{"num_hidden_layers": 14, "hidden_size": 224, "n_experts": 96, "experts_per_token": 8, "d_expert": 64, "d_shared_expert": 64, "hidden_act": "swiglu", "moe_layers": [2, 3, 4, 5, 6, 7, 8, 9, 10, 11, 12, 13], "router_score": "sigmoid", "normalize_top_k": true, "routed_scale": 2.83, "balance_loss": 0.0144, "balance_bias": false, "init_std_router": 0.0071, "lr_router": 0.000476, "num_attention_heads": 5, "num_key_value_heads": 1, "head_dim": 64, "vocab_size": 8192, "norm": "rmsnorm", "norm_place": "pre", "norm_eps": 1e-05, "positions": "rope", "rope_theta": 10000.0, "rope_fraction": 1.0, "qk_norm": false, "attn_scale": 0.125, "tie_word_embeddings": false, "parallel_block": false, "init": "uniform", "init_std_qkv": 0.0334, "init_std_o": 0.0, "init_std_up": 0.0334, "init_std_down": 0.0, "optimizer": "muon", "learning_rate": 0.00728, "lr_mult_o": 4.0, "lr_mult_down": 1.5, "beta1": 0.95, "lr_head": 0.0189, "max_grad_norm": 1.0, "warmup_steps": 200, "schedule": "wsd", "decay_fraction": 0.322, "decay_shape": "linear", "final_lr_fraction": 0.0, "batch_tokens": 65536, "max_seq_len": 256, "doc_mask": true, "train_tokens": 297900000, "max_steps": 4546, "dataset": "wikipedia_en"}
Below are experts of layer 5 (counted from 0) of a mixture-of-experts language model. Rows are named router (the router's row for the expert), gate (a neuron's input weights, with its number), up (a neuron's input weights, with its number) and show model dimensions 0-223. Each number is 500 + 50 x the weight over its row's rms, rounded and kept within 0 to 999. Numbers have three digits each.
Before each expert's rows: "gets" lists some tokens that make up at least twice as much of what it gets as of all text. This comes from a sample of Wikipedia text that the model never trained on. Tokens count by the router's weight.

# expert 9
gets: " the", " a", " as", " an", " his", " ="
router:514506553355546484466491517558396501548484476423411519443516473441441569504605539580598491533522614438554545443391455554381464509486539471545571498480356510564570471466497487469521522487512455473457512502470466456399529545424462434535421430463562447551518585553446467463477573549509517571496484582573623531382483491462461504444508482489499504502550502400420480548527533502500446534457474468430481529481521575491472499502548514524455456567514485510506506555531434506548510547452457508389504519526499489485518462523487543497529543457519530501503492498521428465495452549485578487451492510552512531537469502552577480474450603522498483544645566438438498631562463507412458546526
gate0:453401456588462473495558510483477459504438442469498500506534467541495546498518544572559475518459444490499484539506476546422448523476529484466585509361497497657562466557533464574547465515489446469484486526388556441493559519494543461508537397432486503498521570608449403527445529500506501444523579512519564481484522419453516495469520498535616502502465476423503468508567467499608435485446485492540440413446510572496399561407528497560492526455455442455475473503525546496493383525455565482448514524461494475533449506446638522517433473534563589470485478547476439556464463510472530522475490502450513482529493598524507429505473567575480432632445547447531541435539492465663449564488
up0:500588465474464472593520532491549544442511508543391536482527524501465546461460509599567513619498512473454438546528458527491491525436550490528483397545636537568423521524429444519560493448434426517414409556531453541501578481503558525564489399407541471420523565502549462520582533564409516466558475492474488486544524464393528455578489471561584491497503450490461491538553493464521430438500539453473513361500487526571502552492527530486503497495574408476511517513457349474464505513480411469481553496458507486492547462491597492425465439444580552530498447523515501541536511486424530540501524540447464524401565537505431507407548461503504515421443389558471528457516608490583498483536

# expert 35
gets: " |", ":", ")", ";", ".", "°"
router:427525493464497455484588547513491432569489379469530610419453568509484479534599422553532509521561490406525561511451545533475403467441496511488511465569547507480480542543502392571482558481525423507470450454567532466501418455515559497406542526537503516594537613499585542519434490508416450514445449526526489494454475494623420470497459515470553473455509476446566455480513505556497490542441429464447554417455488521494627559535633530549445442459567468502535495499569502485527452513518455488531498530491533556513512471538482570544594493473527465502514559483513441461500461521439527510518479461464540471403435620581518432568425614546501513507572444497432459579539528480485398453432
gate0:576492411481520541501633535493591483522491396475495472419465487436588572528532482442568387475533543498519545443454409450504492465542481477470524489516527458522485479536529469497530502499492496416437512490496553559564497472523553588490502488447531538467496460525480540557565510573453486499475481425440509563516528455462506444503492492483451472542517444544444490541503552431564577557435410547504507526501513474505522500463440408395457572587486445387452595421514668581478538553449468476540441536500543458454388480548416534420564482519525524440561540513504535467553465502499470575453578412483432422492519514588494494518445481503555489528599496521367419550509526524523459521381
up0:554504565405433611445552590558546460395552530491505510470498543464517486446504542575439355569569502457566536509579487452485428525519431593504446545548511502560553554544474486482473539519552505502507499437517508477572494454553563462510588501518524568463448526466507491463494436516544550558475455458535557489585516499477478487488427408509476529503541539397485490542411528539591461634429542488517575485454446528494487545513446428493476508605466431498467491498514535461523459555463436513570496542467521549418468471563353514493548558489546500520603607578531437450536449459489520528468492524524430413449383426512494543498485488478486474586576559495413504491612460539508499525457

# expert 5
gets: " ", "-", "'", " (", " de", " re"
router:421491550443536535501591468498457463593510422454438533494453438427547543457478514428524512511499482506397588438441509486515455527490508532540472509396433563453523546503479489434493570550604500442586533394437570427507496546428449443559465470538562519517546539557518532504505450501488456504529543496572490539486561518500472544471453466542516598504651522457489484517534481476524524470513458501550527554442537631436588536510534493481431496537591471503547504537532540512541538531494457540446481652524465476586484472535554635547521489461442518541589494505527420468421543458497554427565531516489478603483458447481533483451531665541514491519480463429537507565578457490419409488494
gate0:515568498615514506475458500509496461678526551434481398460521469594437476481533450480535452526530483489561535623457447486425511417477420583507551549422548480582569437473505545459492498534483581500496564565513510518510415474483638437604505510570510523482524467490541546507574449483505543488500505529496541510409509550477528481476512546426457456438466578510562457467535491427481480509422553459486612551543465514502552448528533474425512508559547548559526488600479535462548502575474462503461474584505411460551590474535472488536518518432388486503477554497416468444484542542522527445566499526474467570558552465515482603402537408544585500484552504505448516453526439411527460576547
up0:517481529493434468423532370522531513388529426498435587531500516451520567525523592537446527537541592502465449521461626500569533524485559466395447474638453547455414544546512550479539454458535508431480489435595518403468453559530440623515489480528532491512498442502489575526426602515504491559534495515538425433492471415504516437501473518500511506498456514501481543446412465547464493536506449464488471504517537490483478516487472408580498370529493489445449511437424452552449509464504513507538487499491546491484481525487527488551498464524505406517431510454505476526411578495446581462437531556559505450438545538506536392650484515430482541486539541473597611457531490573457554395513

# expert 70
gets: "1", "2", "a", "'", "us", "ka"
router:440539508458481555517471489496477471532484520501511494451502525449467493514464518530432556599565628399451527424479583548547434374531538475436507550447498495515466534462564480460501619493561466504531507493450539412494441556445589536488532396447473435507530547515540502452492491492561387538489519501590534519479468436481449494515408404479467429611573449390445501532472434481605549470539477435498580523420487560423526480538496470507430513495526516517582430484546508402454560545446506467501516554500410453507520445504568600528559490485487417513492440516499434446490459462490468560570516485476522675446429481519448472480453509471404551550574461426517481516530531452422491480469
gate0:437609483458552547385516541512469427448422529567487565509557431427548464553497497487509457511505552500464609455534498496487535516553657506415588484419473512420449541487457525523476542483409473444425523532451437475538456516471592500518509532526556522500471491484632497487503475493510524538462482527503485463461432532479511485478393471439449447566435508495476378555568504493522551439503486470500552539446494509469508554558540452597521514485523423580511549466547583501436477539563458505444543516509391436448536510607531501486491514529390473459570570536477497477560523434508517537556504430473621528513542503565477481404611510460471412460530443428515474440585430422517424457499
up0:519528524400447531468521456452511413473444349605575500480492440488538467450551487511536496515463511510530515427655493486531438483483509483624451514482466489539500498534444574522562437492486503496494441419536499452540534517507535477437517482520524454600546490599522621549609496414443564495506523532521515470390521425536460471612458536510522547495420502512551509641427487463490437540487489449436510485448475542498586524562560501497489426541460479506491515423489502536537396531509501571546439448511581474565527479495494503479463431518445568446355548604468534505455510513507469521509550590515578555453481455554500557581529473589534534463450495525568488546566449526498510576452

# expert 84
gets: "\n", ".", "|", "-", "==", "==="
router:414533506375442476528503446513536502492505418493507550404413578499452528558513540504474557493554539387544514527480479462518529511512497472495517551484509502471520462506541433483454523472606514343491500477565494491460456571431509502567502482435604463502582624495470504432543584415486498417620440426477523515470554524530392535477482499499469469538526410483492511541524526535478519581430527434552529437412482530480522459519536503495472454538514422514547492544529607537486477555493527470474520658412477548592536469499584528506532463429545498517521511384499394481481526491428468477416481469401497525465472458508439513401571443586430523507496486445540423502539456455439431463496
gate0:602517509510495591590495511476482429520570565579474543464452498554460533551505484445543518572491471459554562512509467479543530513481554486538527446553546531529455545627532363557513487474603546495498531519588527426422475440482601487416496555534509501538517529484591508472495485514491504539577522403520542469461501450519540560492420512521476476489559410463526420438520563520578505507475510574544424493494470476510466457442474554464543408438491479493499481576518534492494562582568494533464585527561515502466443517545557559478513395496529374550539520465501538506532441587410491463550420426525449553396564543452471374527492436576497535457371559553488514500518389509550521407499
up0:529511491524502560614533499568505436565519478470466603448496543495488430523386436537457465489505489487541547517505520454484484448390547546454526579412518589578506591521455545580495503455536495474473536452533501430439443557519456469522496535503578490542538544521526450372534520535544499564531497467554445494471519409537458459542625542525537446553508514435504547428475511523521517623575465535461464497415437469437468487437483529433502459461510483458473507551531640515457550462588511459479530510510501511479456464468518553492532510470464427533510589479541472580457541489428577501501532485469488618528563554426544414520494392499519436462477518484415483490667376416420510479521

# expert 74
gets: " |", " of", " for", "|", " (", " in"
router:437519466501502522488555507609484473588519421409484514404484564497495489477511581567495490540634485445552494418450498538391415500434596457444462461523475549493562567493512531475531520505562445556504463367427457513532379539525533484531464504473535507514551545563528426405492560449396474499477590513542431465446523474493319589516400460493463543534426526550524498525518526499486506489497498476475506476510493521430511571493574507542427432505622534562526484489550559463584456556409476553492562558527437492545515455482382483519524523418473496519535477396568501520491502504473485497528507455446441563500444555480485548576489469549469508540573514448519470575571465442443474558498
gate0:494508545521507472489562509509599444490480495533512474446467569485523576447549575411515563452463536595495497408388537475485522534522519612473558447521517443585518490555473510518564475423575565492532461572472473551487545484500504514447510527443505512404579454455534430466486543462429492549460484427504450609548475402487527501569456470459449515576530562531505486467533463545552545537445379463484476567510512448506491510413525465576513493547523422510508531432480624539482515484448533481451459410497459473620479425446509560499471433523452443616555525490488433409519477575427572525440576514505460484413451508413495379431514435542523420492573573535439596483482562526518526511518
up0:494519431515495580553443478496479490502515514557518355527542570428587511529538524578479462541538552357506560518427507464446463456466478485497539553541538509450492476479551564470483505483442520490500486452520405534520453470501486522595461438521516503574461486520405580547478385541489422419543413550515487572612460454516533464507585528519497518420458432546536477504501527542430616480568537416514480454477521491486513473586484498449461517512462542408540619535387440465477506555571493443536511522558499514470575522521478477576377505508566496438386512540474580609520405539538455461478561529489525541455566544510543627503424508484574553443505503466460514473483484482522582500561

# expert 47
gets: " ", " (", " \"", " de", " The", "In"
router:550471495412449487602525459608519554489474455511396519481429457503504558495464475439508493500559556467437467414423465449505420524372484490584541491569522515553561613471537482433463549492477476417426559449464483464549479533481506537573449565544587393564503510482509478531527489433476458467514498501487525567464499527521470559496408421535563505511533515430456472517591524498539570557474462475501540508395626557468535527484482412459471554495601447513560502462622527544486514486469498472450595542538438520508459470524554569548529508452485477531529405487562486464471565501474544489501487449537521576455509516523397434485526571541480537510531480523475527573563583483364359574545
gate0:508489464524512473416397524482481461470550456487528509420482551569409578505469524521434459566529471475390475694457548601541514500497503534430591525472488409616460487493505534454573599469443500466477556427462452496515493472492442503551606388557539536546583543457580430467660484547491567523464587445559533507616497531516508436503488478506507486501472491451587495542473503536405518580510515492488501579475562584462524533523467422581515505461511418388424512488485448496468465491487522474522494533438513517458527510462489455482435535477457496552487533491504561459537500424476484481418441495494460525614448536455503508435563505460492498505413523493526491552491584434472588525459
up0:502482474549507466418502527395551576552545474413431511478515505480553507455476498507503415501378469468482497531422495554529435516547496528485629510488567557494478505526416462481475460559401458602545442523398569473422429461563528535439474535474445508550504535610387542515532470571493491535504544556496620505528453587526449504392567481512584590488465512433497559509525490564534556497507507549484414475560538485516448515594461493579507478516485490456524474561464482479493442517597505526530529488577480480447494494450508472552475438487480413512488462472633463466411487477581502520509457450514517513454629532579461526519478452395570483397376531495544466563503447518498488433444

# expert 81
gets: " the", " a", " The", " his", "The", " an"
router:485469546454479463537522471560432484580466451472435512501465541423384542506508533580581573546485555456526493555470497540428429438556493453567551466500453555550575498504485534496405471536475373431513447454537439518479500583474428430549400404464561475527574495533532539549545512491487461494576495540475577549451562513515492491471525489550425494590491428396459473541578497508475553564495522452438539563447593465446475499518538568482453473559469439532494467504503441517540501483506450431391605470533470461507542525603512490497565488453433534537491516453537461435462418519459504471446467545529490595442420584575521484455464612450486492533628502523455464615509505426418444475546
gate0:489488617545458526471493501430423434673529555399563477544521489540531406386598561547435442526462485510461426474547456494576442505479585532360434527490518572467493538496429500545521472534525509487502501426494531566543533564493532517509452543545442518500555499492539544527522449507515557573442500466547382566559469565531475507456524480478481531490543438564479465535558544563521475439591455480491428432490496490483438543488397503503480413481590536483475478515583401490436470488484413485507458513523540461483420458473492511588514363494507501461499507488447520459476435448522619476457529386531514590459556570528448471470474488482633515481534534460512466572525472470476472434527
up0:514491494500600491468429466507633588441482518515420615463520378445502574476454495376507667505447492601516494490544494488479527575503398455510506586403535514471529501455430494518489609471532546590436489552506526526535570441565517442404423517513511473514517402507501505507476511580475513418525444491555606527480456470512470479469475436496445477426571522380523478598525429504592483499416548487505537477530442417537530465471526476470523532479486501473542505496468483556491414469520537422570474497474462463487520532496565477522455486525473390504486544455495509501483448539575434526505427626481489431511473463563503404525475473479429509495501591461487454496481488522466581598486

# expert 33
gets: "1", "2", "0", "9", "3", "5"
router:501544543483485431506521466558473519540445462510472532553362442404442528525460571545520495561563583534465479507529507491534450422468480568493440527480514518511619498344608501526479532506528433447449558444508518507487506525389487435476472439461474488573484475485518459531514601435474507536509499448447499519475537466458541493489445437462506552541560445410513447507570571445487492461452551471502548530416492565423624475528506368473387534634476471592531418477520464521490502562497526511546560629495454495470479480449524522585469548456447546546494505487488507460493508522497533580614519483498478498469422469557512429439503503457461455577464523491448504631585493465414404505505
gate0:494546577490538427512429492510499549522485487549428494467539450515372457473535486530564501582539468449529578500459464529605468507438529541599487555573484465505520617452526466498519465427482504560502534430532565406489468470474518450474547455539485530377535513416549418537557483613470437513458490540493468528486462479525518474496540489439558561463467438531530438586477453529516583476488533447393456513406438587517499423564457421489516478464548401462497533588489540478498463601521520546531540598562497591542482482492558555497441442448477501571511531491482490513525570524560549340602527367448492495530540519582513584501498502517553481543416499419488562523488514471489475410516
up0:472386487455500502512388492540561436483475530527478517596423529507469496521415608598429548526430516549537507504388441457553490483537512523588475440509514449534448482467504477454406553544412478518551436521530526477498371491493571485456496477515590557497556540573498545493548561455469339472555557487574550572437495503492473522524474455486413399481568595537479474509551499453550428499484515551598391546519334475542510511400506505491486510548512455507573472501513527534501498527476539516438434438456429525523421498441571543482562540586530581438448530560501515472434438475432493570495455477505471468518431452526545416492501485462530515481399496573520456494520495519523482515445

# expert 65
gets: "1", "9", "2", "al", "or", " October"
router:499484500448375454533434488491522488533471470494507546515509464439461514544525496454534459511446478460456587600459520488484492501534507480474406509506481551470597490466602463611472557484570416491494508451437530434522378472423556477548466446483551426476489517502539508463501527497569483445505431484494570472456505448533444494478535547466485443527554469481446435507512507469509543438468501392473482470495420474403570568538591514499419471463516392556566431584488585489506541513502558547444550501481426493539504577467504557615482572480396447441498513438593488501476468486401496524550509482489454550537465424459552478448585518499397595550565542515501536688586494435513423472446
gate0:465486527458478607525395468558579544529515532528567499533461418507519483477493518526532470494386532451488509544447454564469522523448568460561520440447450550467435455510521535570585516520534421585534552574497401482532546555463516461555559596611555510486501464471489461481540555442498483350396478461508539474562554327515483403527482480524546481526514459433509522504412521463443473522435542442574476494505526478425509561536603484559557481472501465558599486552476421550445470508451440484476473509481509536440542379531493505541441499584560448388532483482475474441466503518486526533579470475479532495535543566549433588512492500488445590503567574520478486553566536565592449516490
up0:464412529532461528534476512367429509640486459493465547509536519517469457527595455528534476509568531582465484460508491474549513471519488533486462541593426495381533503521527562528436452462453551517468504409556588559460564546568444503357470433435463504506533492488493505517529442486495462498515431387510459544548485554477504461545444550519470555425502544527482570459433481584491473571542537499406508511428471561547480425535467450569478568467561511497375568437430488549490489454529460574518475482545517586510504479504491453512559547544463499547528513499371512381533483518465426522493461482422532430517516545457471453510459564449537451578542547426515506473472334475452571441575

# expert 45
gets: "8", "6", "0", "7", "4", "9"
router:375545480493455485574527497470477426525567564395424526514501551398461517465521529551552506532475476486365510518506524588436448368513470488501513612511432589549586503478541425569516597513552501506483474404490604518464478512459550484494474460444452546534527582514489431520521426491442463521505531523488516496490442509586458516484551485601466557553567496532550524483533482521449576465444541482556615519423499509458563463528583484517471524539519465525447457514532518511549463473475484511498543570514488510514551439454397542497617512395525437481466608507434529476437460474327432451495461543438585552514415584507518464455477526439478489518520535464496481495579553476506443564545
gate0:452578511494456543445477446531489570536574430490513576488443522476455506407470504411509516457496484515492528577445430507498556447543428448561498443528545366517516506438461506450550544496532498435526609526548541450514477429493600552441477501590534458530491586461552469477552410559479532476394449602475474558484471581527522473553520467533378525469507561452486397536490452560491552477485601503438585495467510532488491479515596504468507557548540504494557545643554510555418579484575558541421495582569412549600471585494529550434585515472490438499533535512563470414493502452438508480502566523508457501538421502491611535454486436519489472583458484552460536483556518506502454522480
up0:430453506417559454394563470395508537471498516510562535548488549580412538450525457590423456538410451476504572521438516473580419501535449432566475445448531472492516473537522520443574485549522482486551530465575462430451561425488496485466583453423528645559437479556554527492543428589584534555530476543524506525464552455549473553498506556528515536536476510506515566498522477472482540530589541550569515512475529443464569535560386484549515526531503567563520479466519507454481502442620487444397505428457532384576508540532639498486486460436514407474545429478535522479510506590472447554456430527547540556506498467530507489532500443420446458465570472543537583519552425504537434457517

# expert 19
gets: " |", " and", "-", "|", ";", ":"
router:410474524483478480498489505490500507560503461439526558439476525491522529505510533521539509572580485478537565395475502503390451526370507521491476495548541557500591520479518452571528508457595483583496412403535438525520494471540575560485470485508532504548611527537559489455418461514512460494516555496518441485548426468520395498426429529520530617567428570480482523525586513556506489459384440387545557455500592526440555469549534487479422466539574479578471515524568466545531511545510417529497521657533459564522513478493468552567542510411434399553530460437576532445458544469414469510512524464459524552439465500630530441577465485524491502523622455492474521559508478458515532538455
gate0:474523384416461450523537493462505502436498490541440473427546552478537360548554528482489447550432530457467543500453518484483566557507472480591553425462567537414605498499529471395511522462527444449523598517435539529557464500479450558455520498503470472447497587447509485461534397473525483524483436485457517529462579520484435498436394484488563379434490447459446512518532567525535495472507438452498420529430569606431397448492462553487514467394478504507464510523466499490482421614566542509563469436489455524503529508506527481594499458561465401503529549511549425486392450488481486511493608440452439468434443514518485510499499443473578583474549347507502546582542532496475469453476
up0:517532529515396567481470525562544497424532505559511386554503462544471539491468414537465608427510548591507504512560427505515485488443591441531540509501522508482442485452475593474507473501502511415414513416457462530511516516497510474549428439474534436537550461511494472590468607461505560510460606522614453542447456470448507419444479449465465519567516530454477507549444512461556467459499548520543440493516320470482564550512503536465551414552488578583496521445432498452489516533515495544437478478505476521529460570489458453461559571484570476512453545475462491530533604523436516396455509525491490548557535481467536497479624503586389414578527508445563382421547488483548483597553

# expert 11
gets: "s", "ed", "ing", " of", "es", " that"
router:482504499417510397582569498584496468575550475470470521534498450458477467623569621477553555510491535473454515510495568524464381369506522426386402510591492530500538471459506481547516545546547473496399403511450593501499579508522492535485443507391516455501538538616557489500414562483462532484482397490550443509497484433488467490468468475518495505484553452529478493532520591506493500524418457413554605538496477633437573555520565501485444525623532378492597481521547586549580499507501584545527498575462484503486469511519489550518528457518498504514506516433466441481511404470428563547543527536491464510419506539510493489472529496545543520543493487413504529595558498481516458568492
gate0:428592488579564353551558501586393511482529458531541513570568534418512521528485431490527546422474520548546554497394493463486534563482513478422541566482518499513517471495446504441477574446575503500440476514434468474514496502455540506506489449450438511346490418517613510497429471370552502475544546371496476458482568517483475476520517478456540441554436513566564529536536576486517530496487506555596474509461523449471506474511562514473472495555570419502518497456468455406571512428572472512454503477441440540429543532513465560475474467536577568534554500478570464558459521571455577558482596559474487506349507399530519463440594455568478476487498567491494471540505478417492540558476
up0:480565512552454397563568524570458463522498522566447499555519507482537566490495422543528586460477526426565557385478504531494558537526463517406513534529501514507529496600525539422546504460593535484404425524551473515547594518472495541525456483526448521456482429443486537506476587437516466448507421499526541517502519475459482483487468475472516476524482478521568484537573490559481533391467518571505544578448502476501425534536573439442464486610587473438459509482541519386558482396611484467440546494407450495405569512489511572482491486615571503575499527484459503439530468527437507580423532583445423490355575472596550533477504449503523513419560521489491458551557544451539463575568

# expert 26
gets: "1", "2", "9", "0", "3", "8"
router:489526557447467391567474514564453487466479469478481493571439450356439551582531575579550516545526576494475483543499526540551466408538538475505459488488508496509627498424561490569506533537592458470451557463464497527528521552384501483447435453412529524547493472511503478503481575513425492484535475494460484521430516419490505469530482485493549594528573507454481524472562497444480524511456510450513534530410457548422552487591530500479289529536455427548483436494494449554529495614515554497531544541489457501505491490445482538550523511383475508504486473483443498476439603489468508558498494531537494553421455495528486442515503548483513489541472508478444560679654520481447395543548
gate0:473472510506562445468448519549459493488504506476463446494636572504472509530610457391445482531539482517502465560501517464500430475502415610502499504445525443470530424453555525414546470567566419518511561501454505405490581447555480543563452571561501549491413544517402451458490503518498419466454591602472528416498544421515459484462568561493569536443492599496507458526553448581485504489522517431429528422456492556459476573583476547488477478531579475473508526474546393504493461598445487461626510543444479500440509503449526476439467554467432506557446451453550595510499504416501524529345524534469503462537439495541569517498494660534596498497503539437478508544511494531495507523507
up0:557532566502522532492479448533415446502472469496508592494410535508466525394475470442464453463542502505474512564512520536563579570505561576532464519482433461481529510574461517560483486521589512560499529406552508516401512489521436403516535508496421521485485495549563453436487546525475592513397543549524528485449502404478553525513435498520483558575475485599442515530405514452443538486632511480542513487465506501508533552476464563586591517576559529491413537489494503495438467459405540457604561492481520460514508444511491544477493517466386520465610535505443479413500555380488530415435409525489545532548443505483626484483562584533489529538493571459519428416589504463568592425555

# expert 24
gets: " the", " a", " The", " which", " and", " an"
router:496506511480446530498496435510483540533444498451415443422544558456453553570482529522541534576448597494456513535426518547546490486448504463473574559500493543562582484471543468556491497409458493502476451466499513378534441570417571415509461433490484379521522529474498496401540534431515444542546498512536553505434554518529523428411552436401480524495438429400479483555551444519601508527431530451496493498411515519389560466456575429479401456509500493556549470506614518477567475531529517484441604499493484537517411483571446547575542471403514460574485542491505481510495519513512517379525458485485501500455470466594412440442481465552434537562597479543434529622495489528466456544559
gate0:530489574569479414520475507570539571551561509492473467534429478484482503488548580472470588518472436481459448483489547553612495539470593513476472452420438547530463585555497486472498500529551530527535536552472462490422499527465427548507529560544517460527483516479621427467391420486612566551527531518520424498538522478553493543536468430370464477492471464414557566444532537407477659479551534502496554457495461503476420507518566539460543582535519469414540516494554461487489509462509481410533576403442463474484439430499570483482555485545546491486504518506497526494529607447499577443557459469420468451413525445546526536561590559470550428487486429474520477436458543411367529441513
up0:530466474594479393576424520488453501487583459474514491501538474476544531556537553512439470573480541468559453632488599564593580544441523484480472544535463477623555542579412541587527477502440498548526524537550484467501448530542512556528509544581519539450532484452509493519425502491575562589514432474544448570534529447550444535469464580455487430461491382477569544479508474472459504539474526401437530491430487523573484460416454454550560485525558476445507488526528455459499511375537565477560380459381475502447543461516468522417565518499674434490466548538531467608489511535456494425517452426487506521439476540531527503531450440477504467507577432526480531533449478476477443541497

# expert 21
gets: ".", " |", " is", " was", "==", ":"
router:438504450455472487421510592566430540492465543473549548400453527455462478537513636467581513649533467388507498399446497537498450469491500501562443475483484486539471505487513464565540528524501465482488457408515471436449451561525539437517421460503499385488566550540458470415429607463490421431469528457431538562490466540519460578466354490477452465532508476473505524429513482567465503492458494458506512527476481502493628513560533481455443460489511507500514517468580540426500408472465443537448536566490493515512501480470408580515490565445533522545482431408557413395427557539443509576487520445455528515521530517530551451406493526522489529539633458500465518579548504446483374483494
gate0:505592464511540573497489559576371493474557519440559465492533439468435448507494505511580555509496519548487512531477509450535453530491552634528440532517544578493558551484561552483580524475583421518528485534486480432469492528521434566482478538537471470576499480426508545560486435514516560570454387511522546487556494583466501520537568527590526544507573552407484518512488511486404534464532543545439476453481423557563535524506567468533543535465560548494478463580514430572515522454636523503420489521557513514561552444621555456479533538408537459469402584598542556416489478609481507508528515402554487586415460602456483504508467567518517571455477491529536518483486517505560488528372
up0:489530521518477509497494467523682456592437501585539553542459542524582492433500412507521520540467425411601539531504476490583495497491488472574510421514509498512535509617495502521485438526544467520549477558441461468524505529453592489466506532462558452532546494592490486536516436492482448526545528413535505539478550496529575439594495510493539502476601611579456556491475452464485466436529474445524568469471563502526424513493511472477525522453485510435564467424440528485414454507437483481443487477432585428394417559455508433485577495566469398511624586449433484495417522503486474522472483503539490467339376508541522434545473490534399479495475432494500474444474425421493474514538

# expert 20
gets: "1", "t", "k", "n", "a", "er"
router:474516428376504492501550451426474419546501501472489540454440514423434552504500482531474487680389544496490543472545427595484404515480529524524495465521483576533476527438469538439489576407528416508453562505529574537485454544424557498540505479526563441584504527508510483475486479550379515525535522473374519509467430435526547549538463460539557513538589483488489488537588468566414509485427470448510522524484466537344572532496561554470456529517501468535544486560576511549539410476495495421521545564511503539438465382443514562499509545435448480568596533479513497513429482483450425458624572553480504493538443586527462507510500527536478593461508461505469558559527451498457426501542
gate0:431535372414431474504630410486480505557543467535490415434449471458466476587586554529537562476519454528465608429549437508592402474505516505450523461529437488456482569508495543461492509548519449525441488453578529483474574476488495531538411487467532506594445533543438589427478562551423496430482471452380502482573477443553520528517393574560445453534536543565494511446476466512462525517521538442611458493526542513430500523510438557530449595556515515474570492546471443489589487457543464476494516489527520483505470419502514522446426443463507385510494517486580470449507474568483505559520531560511443616499490552562528491495533572457538491430445461533425527560479494549465552581622
up0:574445436505453528478508497533491503487410462474502554543508449541444461547480460485507533474546515426568445528535515547399471465472457614506635463455461453487504449534536446483539504393537514454468557564485437511412585594452640415472472453514519355461400449485522513577435559579545477477411515573598503492529421485528465520554617524557544556520495486480465514423529445525511487579441495449429555610417523501503561450449520455526563491549531501555483571500582549475486585409466479544477444461555463489569479589424482562444602461505512451464519467490487479527506430527503470491513514478541503454546426489472484563552477582517464543485487610481480505423506501433506474483518

# expert 38
gets: " a", " he", " the", " and", " it", " his"
router:517550549463479524564518393535497571574537353540432480520528555409504545504445498434579501587483537488467587427433466523587428459448548517529574489526507604541557541443534514552433612474471508401523508447535538458506382515528602483522468512467587456541534555465500491527511434492539392535538500492488500493465488482553431465455491425516525512565586430457390496522618454488532558490522497422483502401476525587344504461531524437495438536499505464444435516502513509519519433481524497427460502468486535521512503508506470567598484478492463492528509568458456514499466477582466492491585443484489471514461550510597468426486442583532439517528560475444369557543530518477442431513529
gate0:547504605471466432505441483483451499549513636425498520526538506469542473479561549411511515426546545461486496418563577479478519536497511436495524527537523526559523439359541461484467474444547443425443564472517462436439531534504455488483427582505597440465464559539463438553501586520545531517589459537458492527510611519619577532475464489521583443424588525434560557434558498528523497509479427487600557474590539455532518482427511473546461477542498489508467539453445527524462475476531510562484561483497586493575481457530433446571556503512535509535526433551604384499411420527487470508509590466557451484499499458536403539470498483487498526488341449518451471435561473433433503490545
up0:574553568544424489486478477550384362520411425453513449574532450540526495526575475548528501510461440462463445592511620534524542511524578511396441409568473539522524501552470566486522494471465469516511534523499516544488491550389405506503518415527512612444574492512440579502516475493506436570490516559498511422477490523440501473506450538453473531507498498485434512562494557418453546570507564503439465498428397559442535561572496514423529537498588533492500500493529492548495541446580553523464500482556436453490516399538540523502472510585447489433423562514512545457486534517558460469665513471479427517483485616506524550457507464572549415529585465482559469533532563568499475571410

# expert 91
gets: " \"", "2", "er", "en", "th", "4"
router:451445565547439464557508475486431540497407467523520484481435481436454526475549509446510417503495510500460494452486517552470497481468515464460494475435434512443592478492521455508486573477471525429542557365527442397565414437388557536591438538445502392470555510508552505480489475493468522473557559495573511457524451504550501518441491433468511555623550362482487471517501544518572538473423504519517591427471500575425555522474563495404440558574506457552582501442471513428516448543487557542396479564421469511484470465513425579591502535567509527533471552538618489507492502563412477489569599492489487532482461505523545488440540505521432535524577520487407487599588478530422420526477
gate0:477455460509443425533402513547555446511452454508413458458587483472477481487505531473461506586499567473505510438577577533542468459553492518493473527478503530545606540498569482562415514547503436461504503447373537545393531520449499503415447532656477489499587487470504484556441500433529503506606584513530541557509460574494459519452577471463501494510434443526499476434583549447502519405498476501396393442513467477474462537513486470511476457492571547451460399518471465410383505427467605487467460517367452506450530509422562481519528476476520526540556519526416533549419482478513530494456520504588513517480588563548475452523534448435473548519530433488501475497508351450487445583445
up0:453467510520516448538438418500537519534512491572443399472425555447500460433423472461555622548517556584536481506630574448493494545521525559575473485475486495604510483492516443521562454412572540442542474514446508514449583475484491553549497536462502495508423557508520542496566525503472533569584497495446560438463470439558483494466548416472565556557512450510562432579518498499429537487581482534526394506544503515391504477461529515510526478501512504525478440528537441521499534444441410445509549545578446476491531529350611516486529461471631479551599515508452490455542556438519463602502477482510436424472558596496469491463533466527541573404391525478522361496516527506541514489538